Weights of a small mixture-of-experts language model, trained from scratch on English Wikipedia.
Size: 11 layers, vocabulary 2084, 136M parameters.
Experts: 128 experts in each of 6 layers, 2 picks a token, a softmax router.
Training: a variant of Adam for the experts, 1085M tokens, 5125 steps.
Below are experts of layer 4 (counted from 0) of a mixture-of-experts language model. Rows are named router (the router's row for the expert), gate (a neuron's input weights, with its number), up (a neuron's input weights, with its number), down (a neuron's output weights, with its number) and show model dimensions 0-223. Each number is 128 + 32 x the weight over its row's rms, rounded and kept within 0 to 255.
After each expert's rows: "comes after" lists some tokens at least twice as common just before its tokens as in all text; "raises" lists some tokens whose logits its average output raises strongly, later layers aside. This comes from a sample of Wikipedia text that the model never trained on. Tokens count by the router's weight.

# expert 6
router [126  58  83 120 183 182  99 143  69 187 175 144  64 132 140 151 145 148 137 109 135  36  75 102 105 100 108 107 177 143  93 105 113 121 137 114 111 115 125 174 110 126 108 102 137 163 142 157 116 135 169 169  85 136 174 102 144  91 101 114  57 134 128 179 109 104 116 163  83 141 134 158 111 117 118 153  93  70 113 138  76 132 165 153 114 139 159 139 111 131 147 142 158 162 157 169 177  94 179 173 116 137 206  96 125 110 124  93  97 115 140 144 115 120 110 152 133 120 148 168 178 150 132 112 226 102  93 150 108 152 133 123 146 184  53 140 117 132 125 151 191 125 157 149 134 134 162  66  93  92 167 109 106  96 150 144 114 100  79 168 107 104 132 104  94 137 135  58  96 109 132 149 115 158 121 143 131 129 150 159 190  95 184  85 121 155 158 101 139  67 112 131 166  94 123 147 219 173 110 116 111 136 201 183  97 149 155 140 131 132  86 145 152  84 151 143  89 121 157 133 104 115 134 102]
gate1 [151 161 116 162 105 114 120 148 133 157 140 126  72  85 117 176 166 124 131  78 151  59 173 106 120 130 132 119 157 231  81 179 127 140 138 137 125 142 107 153 123 137 141  68 144  78  86 147 142 187  87 151  47  79 123 177 110 200 126 128 136  77 131  87 150 151 143 106 104 140 125  96 175 170  86 122 137 146 136 169  83  92 173 139 101 115 151  87 206  97  81 120 150  99 107 113 142 152 117 148 180 113 154 110 112 122 145 180  93 138 137 123  69 188 123 103 154 108 119 126 130 164  87  98 136 159  91 141 154 151 164 111 119 110 132 125 233 127 145 123 166 173 141 149 105 148  86  98 160  92 122 168  93 125 115 127 109 143 139 165 112 186 145 117 145 112  99 144 115 138 135  97  34 113 159 134 138 129 125  99 156 150 152 123 135 144 103 113 117 113  87 127 130  87 123 158 179 104 138 129 183 117 202  87 132 133 126 104 160 119  88 153  93 114  70 116 114 205  89  97 202 125  72 141]
up1 [144 113  99  86 107 136  88 105  92  82  87 136 110  34 121 123 108 102 127 146  88 126 138  82  56 146 128 141 114 160 110 140 139 184 101 101 154 186 117 174  98  80 137 106 174 114  71 140 152 145  80 107 133 104 147 145 139  90 140 116 101  97 125  91 131  73 119 123 139 124 128 138  80 145 107  70  87 181 146 126 144 157 155 151 146  86 174 163 130 155 104 129 208 147 106 103 126 137 118 124 115 137 137 197 203 196 155 145 119 119 102 104 181 110  72 136  82 118 180 129 125 116  52  93 105 131  56  95 112 116 158 163 143  88 115 144 102 113  68 129 133  79 138 163 131 166  99 130  62  94 129 135 107  83 122 114 171  79 165 149 119 177 111 100 113 133  96 135 139 109 141  78 147  97 145 110 118 174 104 117 122 141  97 171 155 100 102  53 123 113 164 129 129 166 139 156  93 125 108 116 130 198 120 162 128  70 160 143 159  76  80 135 138  94 144 161  48 166 102 140 155  82 154 102]
down1 [199 117  35 208  85 105 162 126 145  54 101 133 107 177  75  81 168 128 155 140 125  99  80 149 144 178  95  81 187 153 143  97 121 102 188 148 142  49  84 166 113 128 163 134  66 117 122 156  94 127 106 131 116  86 191 115 116 125 159 112  97  77 117 123  93  99 156 154  92 135 148 152 157 137 101 120 137 145 174 149 130 154  84 102  56 116 160 110 111 141 117 112 100 148 138 121 195 110 146 148 157 104 119 124 110 169 128 121 126 103 138 209  82 116 135  84 118  87 141 168 103 169 110  99 125 128 180 137 145 141  95 107 117 122 144 137 125 119 116 114 116 169 106  58 113 103  87 137 160 121 190 131 147 194 148  98 133 131 136  74  93 197 176 114 112 105  85 151 146 123  79 184 164 131 177 106 107 151  92 100 164 126 133 172 120 107 170 127 113 132 130 153  87 161 119  84 104  87 116  97  81  96 107 129 101 143 157 134 135 112 184 126 187 129 153 157 150 151 173 109 172 140  98 143]
comes after: " is", " as", " with", " was", " in", " of"
raises: "rom", "im", "ut"

# expert 13
router [164  85 110  79 137 162 102 156  91 165 100 139  74 137 127  94 124 151 195 105 160 112 109 139 134 117 125 163 146 100  54  88  89 139  92 129 120  99 121 182 131 133 131  90 118 146 155 145  98 158 184 191 102 110 192 125 165 130  96 115  95 153 127 180 105 137  70 182 113 124 127 106 155 138  88 128 132 112 138 163 113 104 155 110  69 146 162 144 124 119 137 188 173 134 116 167 148  78 166 133  95 117 153 134 114 105 110 116  80 142 170 158 124 138  94 162 134 102 141 127 195 161 135 145 152 102 102 171 112 159 142 140 108 189  75  82 114 140 132 146 172 113 147 166 131 125 136 107  95 115 198  57 123  89 151 158 138  83  51 124 105 132  88  98  80 115 191  89 113  66 178 108 127 117  87  50 100 120 147 173 218 107 156 118 140 191 186  96 112  84 123 139 150  94 107 133 170 149 120 146 126 108 178 145  99 123 182 126 130 125 109 186 132 107 163  90  98 132 156 130 112  82 174  98]
gate1 [ 70 147 121 130 126  86 129 188 136 153 106  99 171 109 122 104 130 142  99  98 160 103  82  99  83 131  89 117 112 105 138 142 108 137 125 140  47 157 170 149 127  98 166 207 114 145 137 183 122 103 151  92 128 172 146 177 135 123  78 189 132 159 153 178 119 179 119 153 150 124 178 127 123 106 122  76 114 135 163 118  20 165 144 184 108 155 143 161  66 127 120  86 123 166 153  98 124 136  88 107 155 155 116 111  99  85  99 110  59 107 124 105 142 114 181 122 129 145 130 126 174 104  87 132 204 140 186 140 125 124 132 118 143 120  92  31  92 144  62 135 143 123 105 219 132  95 121 108 152 145  88 100 101  97 129 138 160 132 147 145 122 158  65 246  93 121 131 109 113 126 153 146 153 138 127 107 155 115 137 179  93 108 145 152  86 127  76 131 108 164 104 182 103 143 127 134 116 133 149 127 114 200 167 174 151 113 140 129 117 155 132 123 147  69 126 180 144 151 115 125  99 140 151 144]
up1 [133 135  93 154  84 144  70  91 150 122 105 116  92  87 172 177 138 117 142 141 168 129 156 175 173 102 119 115 125 132 153 159 185 155 150 122 154  92 179 205 134  96 134 191 124 121 156 149 115 132 128 154 135 170 144 153  88 108 133 164 123  91 120  28 105 125  92 140 134 138  88 149 101 128 114  85 111 121 110 112 118  97  98 187 145 127 116 100 136  59 131 187 105  88  92 132 130 106  74 155 121 169 115  85 126 168 101 162 119 140 112 100 154  88 143 145 143 121 129 160 120 124 145 111 147  99 157 112  96 130 137 157 127  73 119 179 103 101 109  80 156 171 160 144 169  59 121 183 100 120 100 143 153 119  99 166 136  95 157 136  58 146 146 136  81 165  66 151 144  60 104 130  73 106  94 164  63 132  54 107 201 115 136  92 143  98 110 195 122 108 124 101  73 111  98 138 158 120 176 149 145 137 128 130  97 162 110 134 172 142 110 183  57 180 214 160 137 127 133 123 138 161  95 103]
down1 [153  92 155 142 176 129 117 100  83 129 190 109 110 100 124 113 139 143 145  93 105 143 165 172 135 103  72  81 131 158 137  68 143  99 181 119 162 135 179 136  45 153 107 129 104 135 118 121 167 125 115 111 170 186 162 142 100 139 137 111  96 134  97 113 152 111 135 156 143 145 194 162 130 134 128 128 154  75 175 136 110 143 113 150  94 118 145 119 153  60 129 125  99  61 164  91 138 128 112  83 153 141 144 172 197 174 112 119 112 172 129 116 136 121 186 131  86 108 172 106 108  51 122 102 211 129 109 111 128 175 151 109 115 120 130 116 133 116 192 193  90 146 110 108 126  73 194 188 150 115  64 179 174 142 164 164 116 128 130 171 134 175 133 110 155 119  99 132 187 148 101 150 127 158 151  99  49  95 175 115 135 147 150 158 104 131 159 155 105  95 121  76 146 122 144 144 126 111  87 103 186 141 199 105 146 123 157 120  80 108 118  75 140 129 173 162 142 145  73 154  73 174 100 153]
comes after: "S", "I", "E", "A", "O", " N"
raises: "P", "D", "R", "M"

# expert 51
router [181  99 122 136 185 185 115 173  90 150 137 113 106 135 111 126 116 174 166 165 113  82  94  95  74 112  81 142 162 116 119 133  97 166  82 116 105  75 114 204 104 144  96 134 133 145 156 123 138 129 199 153 108 160 158  63 148 112  79 148 127 123 126 216 119 149 125 163 128  98 172 175 131 133 144 128 106 127 102 160  82 114 194 136  86 135 124 143 129  97 161 134 175 144 174 183 183 109 173 149 130 161 155 116 123 144  97 117 141 134 150  85 112 153  93 110 118 138 215 131 170 126  80 146 154  75 134 158  90 126 136 121 119 174  84 108 161 145 148 152 104 128 153 147 137 144 140  92  88 107 175 105 124 105 244 170 143  84  93 142  98 125 116  96  70  91 154 103  73 128 130 149 107 148  82  91 115  99 195 118 205  97 151 112 167 201 131 106 115 141 153 143 143 117  73 154 123 154 106 106 111 161 190 145 100 134 139 155 154 103  88 161 149  98 121 134  87 144 152 125 123  96 142  83]
gate0 [ 96  94 104 154 106 149 176 127 111 131 110 102 116 149 104 138 183 131 143 134 157 141 149 117 160 120 110 107 153  80 185  87 141 120 147 161 117  30 106 125 152  74 119 124 114 150 132 140  96 102 160 215 190 143 116 108 165 108 130 166  55 116 124  88 197 118 137 141  81 106 167 131  99 156 143  84 124 154 122  93  83  77 146 121  79 149 185 153 116  82 157 104 139 101  96 158 150 117 183 111 165 120 131 162 118 165 154 128  98 131 116 126 146 140 126 140 119 103 124 101 118 168 134 149 137 157 135 212 153 119 177  56 108 104 135  76 133 122 100 166 129 121  82 132 211 100 162 141 140 110 155 126 106  93 149  65 106 175  69 114 192 133 190  76 105  78 110  95 134 123 104 180 167 120  58 129 191 145 155 146 164 119  91 134 151  86  98 165 128 162  94 168 140 146 153  90 121 111 117  90 140  90 152  87 120  92  95 103 155 160 151 131 126 127  58  62 114 148 153  76 106 143 123 110]
up0 [167  95  86 151  68 167 151 114 127 138  90  99 107 150 153 135 104 105 148 176 144 154 111 126 140 137  73 131 157  90 185 115 144  96  79 161 132  98 103 113 116 127 102 120 130  96 128 124  89 124 160 185  99 169 139  71 172 152 127 105 142 118 119  82 196 145 151  98 137 132 170 102 129 130 102  86 119 174 190  78  88 191 132 106 130 145 131 127 113 109  75 158 164  91 108 125  63 149 141 134 104 140  86 138 205 180 148 142  94 118 178  97 125 112  82 163  89  94 107 173 145 156 111 132 140 186 109 194 126 153 139  83 172  93 161 110 112 128  98 133 138 186  93 134 125 127 108 112 125 143  65  80 142 124 103 124  82 183 124 143 150 144 108 112 179 127  51 140 155 137 129 144 192 112  83  99 113 115 132 140 146 152 137  94 156  99 139 187  91 149 161 167 127 165 180 105 152 121 104  98  59 142 185  73  86 116 129 106 117 193 140 160 114 220 155 103 119 203 123 123 106 154 165 152]
down0 [150 146 183 165 160 119  95 207  73 132 125 151 115  59 105 135 137 140 149 173 133 190 182 113 128  71 106 198  90 133 152 139  94 103 145  90 118 141 134  84 147 139 117 132 155  79 118 160 154 169 154 141 196 170 104 175 103  89 180  97 106 183  70 171 154 166 163 125  88 112 130 114 122 132 157 143 122 133 171 115  89 114 114  96 110 143  83 163 184 136  83 113 139 103 140 113 141  74  96 118 106 124  96 143 117  88 160 121  91 132 103 142 137 121  98 128 118 159 112 155 107  91  87 191 145 124  67 156 148 114  94 174  80 135 101 198 140 132 112 135 109 144 244 144 159 167 145  94  68  95 113 130 146 146  94  82 104 119 131 148 180 132 162 119 177 143 108 111 146  98 135 146 140 131 154 124 117 106 168 176 153 125 136  98 155 103 162  98 167 118 139 174  74 155 113 144 173 153  94 164  95 122 177 177 102 114 143 167 187 196 121  87 138 160 167 140 124 186 147 159 124 155  90 117]
comes after: ".", " that", " where", "s.", ",", " as"
raises: "art", "em", "ro"

# expert 12
router [181  88 108 111 188 159 100 159  46 135 127 152  70 143  84 106 116 132 230 111 142  48 105 110 107 145 107 147 109 106  79 112  70 124 105 113  99 129 144 176 103 130 133 136 116 144 139 177 123 134 189 136  81 136 166 143 107 119  78 113  82 128 131 170 144 168 100 178 107 116 138 132 154 138 151 134 110 109 133 167  60 120 181 102  70 156 119 160  83 115 166 138 140 162 139 163 135  98 123 114 114 146 193 113 155  98 108 101  86 120 167 126 127 146 124 152 144 100 182 147 182 112 126 111 203 134 111 171 118 140 107 121 109 208 117  83 134 115 111 162 146 132 143 151 139 133 136  84 134  88 183 133 143  81 150 131  88  82 107 144 110 106 126  97  67  82 142  66  86 118 161 158 129 167  86  79 100 110 158 215 184 123 138  90 156 123 176 105  96  70 102 126 130 107 110 152 178 138  97 114  95 148 193 145 129 164 181 138 135 148  68 131 146  89 122 113 121 150 161 126 107  88 140  94]
gate1 [183 125 112 169 119  88 127 146 154 127 151  59  77 115  78 100 140 125 119 102 139 110 137 143 133 114 117  89 106 134 148 169 177  99 162  88 151 103 122 198 136 141 134 111  61 131  80 131 101 141 145 115 143  80 124 127 142 127 131  81 124 178 135 110 173   0 141 170  64 122 148 133 146  97 117 139 153 124  70 105 108 134 156 112 130  82 127 131 143 145 116 116 109  59  67 158 112 184 123 135 171 112 194 132 120 131 139 108 156 175  94 161 179 111 110 116  94 121 134  67  78 136 148 139 110 114 175 144 132 223 111 136  59 160 126 166 120 140 147 139 127 195 107 117  72 125  96 137 102  92 134 133 147 125  95  61 126  88 106 146 106  95 140 135  76 153 211 173 104 119 100  80  45 139 116 126 173 156 109  97 122 126 117 115 121 135 110 204  82 131  62 154 169 142 127 105  86 130 110 113 124  74 120 109 126 135 170  89 119 140 111 124 154 106 116 137 158 164 127 127  92  95 129 110]
up1 [128 124 159 177 106 110  76 146  92 128 202 155 150  94 140 138 123 113 104  75 116 114 150 128  84 176 140 198 124 146 117  92 152 116 156 124 127  99 150 130 114  70  33 125 107 197 112  86 148 151 147 146 208 103 111 119 100 153 120 108 162 124 121 137  97 113 116 212 148  44 145 142 128  52  85 108  87 165 128 156 144  73 150 149 116 168 146 144 115  89 139 127 141 188 102 122 159 127 124 126 137  71 120  54 115 152  78 125 113 178  92 142 169 148  91 140 128 200 160 131  95  91 121 156  85 161  69 150  96 159 155 184 179 153 110 102 137 148  64  81 146 110 110 164 107 140 116 184 142 121 128 125 112  91  86 101 132 146 136 151 151 114 123 152 123 127 158 136 124 116 125 152 202 112 147 123 151 109 116 138 127 122 136 130 178 130 130  79 133 105 131  54 134 218 106 143 181 125 107 131 138 135 118 157 100 147 139 146 156 164 209 144 166 106 129 199 142 162 151 153 116 144 112 114]
down1 [ 99 133 114  63 136  92 161 117 150  77  85 155 129 143 143 136 139 151 131 135 176 157  89  91 173 150  59 137 133  74 119 127 194  68 107 151 126 120 126 128 159 116 125 133 151  59 144 116  89 131  60 141  82 110  87 116 105 149 194 173 144 149 129 110 139 149  77  89 120 161 164 145 161 152 165 169 132 149 109 105 151 149 112  93 120  64 106 155 127  94 109 189 142 132 117 136  83 118 122 120 102 147 118 102 111 143  77 102 129 117 124 117 129 116  92 157 133 108 118 168 141  52  96 139 166 106 140 100 117  82  70 159 128 156 155 149 125 140 196  86  88 128  68 124 140 141 166  89 159 122 139 149 147 171  84 180 175 158 130  84 155 112 140  54 111 159  71 171 147 187 148 200 121 111 101 163 115 116 136 159 115 126 157 107 144 118 152 152 145 106 131  86  71 159 225 100 118 124 189 179 119  56  98 134 184 134 171 135 109  90 101 138  97 167 117 117 112 155 177  73 165 134 126 102]
comes after: "\n", " |", ".", "==", " ==", "==="
raises: "|", "\n", "ank"

# expert 15
router [138  51 104  92 208 152 121 142 107 190 136 156 106 141 134 130 132 152 172 132 121 116 118 112 108 125 102 125 169 110 104 110 103 167 121 106  81 112 159 154  66 133 117 104 140 170 156 107 118 100 188 159 113 132 161  93 145 132 100 117  69 144 113 184 133 142 127 140 122 145 141 134 117 144 106  81 112  49 107 168  94 151 123 148 104 112 136 168 127 120 129 177 157 177 142 175 148 110 133 159 120 172 192 119 156 111  94  93  74 119 197  94 118 104 108 143 165 113 190 126 165 108 143 123 168 119 121 177  74 177 124 101  97 182  73 133 156 117 100 151 187 129 106 195 120 130 188 103 108 137 176 107  93  83 168 159 104 121 106  80  86  76 117 110 102 110 168  59 114 107 136 140 106 147  94  92  85  86 169 173 179  79 194 134 176 156 165  99  89  98 104 127 154 113  70 156 182 137 123  95 118 151 177 154 109 140 190 149 161  95  97 144 146  88 151 100 104 166 161 106  95  97 153 126]
gate0 [130 183  87 169  76 177 152 113 110 164 120 114 112  62 127 101  88 173 145 143 113 115 135 145 138  94 128 143 181 148  84  67 123 117 124 118  60 106  80  53 139  70  80 123 170  61  98  68 107 162 132 106 118  79 116  94 126 116 110 102 151 122 135 113 149 125 154  68  97 131 165 114 138 181 146 128 162 107 146 131 142 127 130 111  87 132  93 149 119 116 203 140 124 121 173 118 163 179 100 170 106 153 163 140 189 177 129 110 222 117 120 127 103 186  63 157 155 120 171 128 173  74 140 105 132 125 163 106 135 101 127 114 138 125  91 140 154 106  98 201 203 146 137  57 115 181 125 134 140  97 151 137  49 127 169 175 116 116 132  77 108 112 154 144  99 156 152 171 110 123 133 109  74 149 152 131  99 174  99 156 169 127 193 158 205 156 157 104 107 152 117 159 141  96  94 125 101 162 121 141 106 149 123 155 143 146 120 121 120  98 133 119 163 104 112 162  80 159  96 165 164 131 131 122]
up0 [130 114  93  87 149 129 142 115 145  64 164 117 108 168 116 175 152 113 169  72  77 164 112 157 133 178 159  96 122 146 144 101  99 154 111 121 166 175 133 128 107 142 136  90 129 143 115 146  96 131 170 152 180 144 118 185 116 152 199 166 179 113 136 127 124 186 131 159 168 107  75  72  87 131 113  98 108 127  78 147  99  85 129 103  99 119 154 102 171 171 114 142 115  96 172 139 114 160 104 121 125  72 159 128 141 111  61 115  66  84 158 117 135  91 176 121  79 136 135 118 140 166  96 197 116  77 201 111 162 184 107 154 122 134 118 131 112 104 146 113 105 125 144 161  76  87 171  35  91 158 122 179 129 131 136 122 158 205 144 170 120  94 109 108  78 122 142 109 140 130 122  91 166 100 133 154 142 165 114 123  98  89  99 113 130 129 153 110 173  85 164 145 107 116  90 116 123 169 133  59 143 117 146 117  71  44 181 154 115 130  44 115  84 147 119 106 170 113 120 128  95 113 183 102]
down0 [206 140 117 175 123 152 175 149 135 109 185  84 186 114 103 128  53 146 156 153 149 126  67 108 119 112  70 110 151 108 128 117 122 123 133 112 118 115 143 149  96 162 109 125  65 123 118 135 117 155 207 123 139 150 117 118 102 186 120  86 173 126 114 159 131 191 117 136 146  97 112  75 142 119 158 103 181 170 120 153 183 156 137 129 130 135 137 172  60 127 154 173 121 152 187 113 122 132 124  62 139  90 114 160  76 184 154 131 191 114 145 124 153 146 151  92 172 126 195 162 172 123  90 129 118 138  48 122 123 127 128 140 176 174 130  64 110 181 140 152 104  69 126 153 142 165 114 123 140 135 135 162 147 123 176 121 124 116  65 119 135  76 139 119 140  82 107 110 167 142 178 158 115 118 112 160 163 161 105 101 152 166 152 168 101 124 160 210  86  78 161 100 140 120 111 137 121 192 143 128 112  89 140  91 212  58 138 181 121 157 121 159 131 179 113 162 122 126 126 126 164  99 118 154]
comes after: " of", " for", " and", " with", " in", " to"
raises: "elf", "at", "art", "ald"

# expert 83
router [158  78 110  87 149 178 130 184  99 161 146 162  82 120 111 140  86 134 193 109 179 119  68  88 128 154 122 119 164 136  78  97 130 144  49 118  94 118 149 127 112 134 117 118 107 114 137 147 106 157 154 126  86 125 160 119 130  80  66 117  82 119 136 166 113 151  45 145 124 129 117 136  94 154 117 136 105 103 101 130  69  86 185 123 121 130 118 194 109  99 129 162 150 127 170 141 170 109 142 135 101 140 169 101 156 121 138 137 126 160 146 121 111 136 113 169 139  78 160 115 152 142 130 114 144 119 133 138  55 140 146 167 122 203  79 109 116 193 136 169 143  91 151 131 180 136 157 102  74 116 168 112 105  97 152 154 127 116  77 145 133 144 113  94  64  62 132  96 134 113 125 162  94 183 105  58  98  57 145 173 187  93 176 145 167 193 144 115 102 107 126 152 105 138  67 136 189 148  92 132 143 117 160 179 106 126 121 167 153 157  47 201 165 133 137 121  75 143 150 132 142  99 173 141]
gate0 [128 195 139  88 101 151  69 161 131 209 151 105 210 220 117 100 182 104 123  59 168  91 158 160 165 133 159 152 118 109 172 113 120  79 130  85 100  95 106 150  79  94 163 137 164 137 109 104 149 130 134 146 136  97 118 171 103 148 136 174 173  86 132 106 144 141  74 146  85 161 143 127 143 125 114 132 154 149 178 134 100 123 130 109 129 151 142 138 136 111 145 123  97 121  75 124 116 162  93  95 141 129 135 102 135 131 180 128 107 180 133 155 140 105 169 109 125  87 168 162 141 110 193 124 136  90 161 109  57 166  96 147 178 151 138 166 154  97 121  56 153  91 147 116 114 110 123 129 171 173 168 100  60 122 137 137 121  62 136  87 139  99 206 135  63 152  98 141  97 109 145 160 115 197 159  95 104 143 130 157 133 123 159  87 104 155 134 139 140 158  95 149 127  77 118 106 179  93 173 133  91 150 109 152 116 178 148 130 156 144  94 140 162 108 155  54 103 118 199 104 116  77  95 130]
up0 [123 122  66 154 118 126 159  86 122  63 101  95  77  90 137 146  84 172 163 135 136 161 101  64 101  88 105 106 162 106 105 119 143 151 104 180 102  95 170 150 178 148  83 104 147  39 106 129 101 146 112 116  90 185 100  60 135 112 142 102  75 170 113 109 160 100 164 120 164  83 107 118 123 137 138 145 154  99 129 161 152 126 179 135 107 128 151 114 127 161 152 132 131 154 129 170 102 180 114 194  73 131 112 172 142 151  97 103 130  76 146 172 110 132  26 179 108 170 103 116 137 186 118  38 119 113 105 108 169 114 168 123 150 124  87 157 120 145 125 158 131 167  64  94 171 166 127 122 102  92 130 121 164 198 120  84 173 181  40 106 131 166 108 123 106 109 115 133 144 128 144 153 141 140 105 180 164 135 158  97 139  93 133  97  87 103 131 176 130 131 135 103 138 202 120 143 105 131 122 116 107 131 138 124 150 128 120 111 137 134 167 147 102 169 110 134 146 181  60 168 114 180 169 123]
down0 [160  53 189 126 147  96 167 126 112 133  86 149 100 126 122 121 112 113 141 105 168 149  51 136 142 101 158 196 111  91 114  86 140 117  86 100 117 128  95 110 176 102  80  87 114 143  35 113 123  96 145 120  90 175 145 181 109 118 186 173 129 134 127  58 133 103 166 145 100 103 114 134 163 179 154 101 155 107  76 148 150 163 149 120 138 173 156  53 147 129 137  69  71  77 153 135 118 149 153 167 112 149  97 190  88 191 143 149 122 125 115 124 169  74 157 125  93 105 185 118 148 111  83 146 158 111 101 108 100 165 134 135 160 142 118 123 147  91 109 150 176 163  87  95 172  91 102  80  90 143  68 110 109  91 127 130 143 147 152 138 122  84 122 101  83 178 158 142 111 119 152 123 141 122 125  86 141 166 141 147 204 174 132  85  94 178 116 116 139 146  92 128 127 119 153  88 174 121 133 115 148 212 129 150 167 147 122 129  74 139  93  90 194 129 142 159 118 159 100  91  98 176 120 123]
comes after: " United", " 199", " 200", " 198", " the", " 196"
raises: " –", " -", "'", " (", " (19", "/"

# expert 127
router [170  77 100  98 182 149 105 181  76 165 139 181  89 125  88  86 131 163 184 111 147  94  80  99  87 129 102 147 141  93 105  90  95 146 114 104 104  84 125 181  91 138 125 110 118 150 142 154 117 134 191 155  64 138 171 111 136  79  91 121  88 151 114 166 165 137  90 185  82 124 139 142 114 139 139 128 105  80 126 156  87 108 179 131  82 127 168 150  95  90 137 169 160 161 132 175 154 109 152 141 122 159 177 122 152  95 125  87  99 121 157 120 132 117 108 170 149  82 172 139 181 136 111 118 172 105 149 176 101 156 170 106  86 184  94  98 122 157 131 160 151  85 166 165 155 146 162  85  92 105 182 106  96 105 167 169 105  84  79 141  93 105 127  97  79  92 162  79  86  95 158 146 124 153  84  84  96 134 163 167 177  85 158 112 145 158 160 115  79  74 102 141 129 117  80 132 173 171  93 133  81 157 178 164 120 148 160 127 130 117  92 163 151  79 145 108 116 165 167  90 106 106 160  87]
gate0 [136  85  96  85 120  85 160 192 115 175 108 149  87  99 155 140 134 108 165  80 124 132 113 107  60  75  61 170 186 118 100 137 115 120 106 137 138 172 145 150 101 134 125  55 132 166 127 124  89 134 113 176 119 107 189  71 170 173 108  82 109 129 175 175 100 134 120 115 147 105 150 140 135 145 119  90 100 130 101 115 150 117  98 190 130 167 153 118 118 130 109 168 142 185 155 117 135 154 138 125 109 160 103 104 181 115  90 117  90 158 137 166 128 130 133 153 174 121 108 108 118 187 132  97  99 142  61 124  76 125  95 117  63 143 145 212  90 155  99 123 178 111 161 142  97 123 126 141  44 151 169 130  97 102 144 142 119 108 121  85  98  62 129  77 140  84 169  87 122 145 141  92 174 143 124 142 145 103 195 111 143 163 117 142 112 141 138 155 119 115 136  98  93 163 105 150 203 179 125 146 144 199 152 165 104 107 134 165 154  96 122 198 121 138 120 105  82 141  95  63  94 134 184  78]
up0 [136  65 115 143 104 111  81 140 179 158  49 122 127 128 126 153 126 123 142 116 124 153 111 132  81  94 109 131 155 145 108 125 131 152 166 150 162 159 158  83 131 128  88  85 170 111  91  96 126 206 144 167 156 122 173  90 146 187 123 129 187 169 167 116 183 167 134 137 165 141 199 143 120  89 124 143 137 114 154 155  91 104  70 203  92 141 130 118 133 116  72 195 155 131 147  71 150 158 138 109 130 142 105 151 168  87  87 154  96 148 133 131 138 144 113 115 108 139 191  68  67 166 182 102  95 116  83 102  90 131  99 176  98 135 140 167 156 163 168 147 181 211 159 111 130  82 135 153 111 210 179 119 119  94 131 109 141 130 109 101  92 114 124  96 149  68 183 151 149 171 125 111 140  93 157 112 132 129 209 129 181 134 135  98 109 148 152 133 157 187 145 126  83 140  91 117 161 183 164 165 153 169 138 147 127 125 147 176 172  89 112 170 111  91  84 121 118 136 110 123 107 133 151 116]
down0 [ 98  95 112  82 121 140 104 221  82 163 116 131 175 109  96  91 149 126 115 147 138 139  97 121 101  72 125 119 104  65 167 110 127 127 105 153 169 103 110 126 164 161 140 149 116 120 129 135 112 118 168 143 126 113 120 115 145  83 114 160 124 150 173 134 161  96 197 119 171 127  75 120 169 171 143 228 155 133 112 108  99 125 144  46 143 141 130 120 128 100  93 153 109 157 154  77 102 130 123 115 138 151 102 114 140 141 136 101 152 170 126 144  66 166 125 165  89 100 152 179 161  96 126 125  91 113  65 100 129 145 152 140 138  88 234  86 116 129  87 170 147 142 163  68 139 153 118 139 110 151 186  68 137 100  84 153  36  98 135 160 121 133 188  94 183  42 196  82 121 131 163 134 117 137 175 114 128 150 154 127 107 123 158 150 100 157  79 190 158 173 108 116 161 126 122 147 137  96 115  89 128 145 135 187 141 109  90 134  92 123  84 134 135 123 112 127  91  82 143 162 118  82 162 133]
comes after: " |", ")", ".", "a", "ia", "3)"
raises: "|", "ould", "y."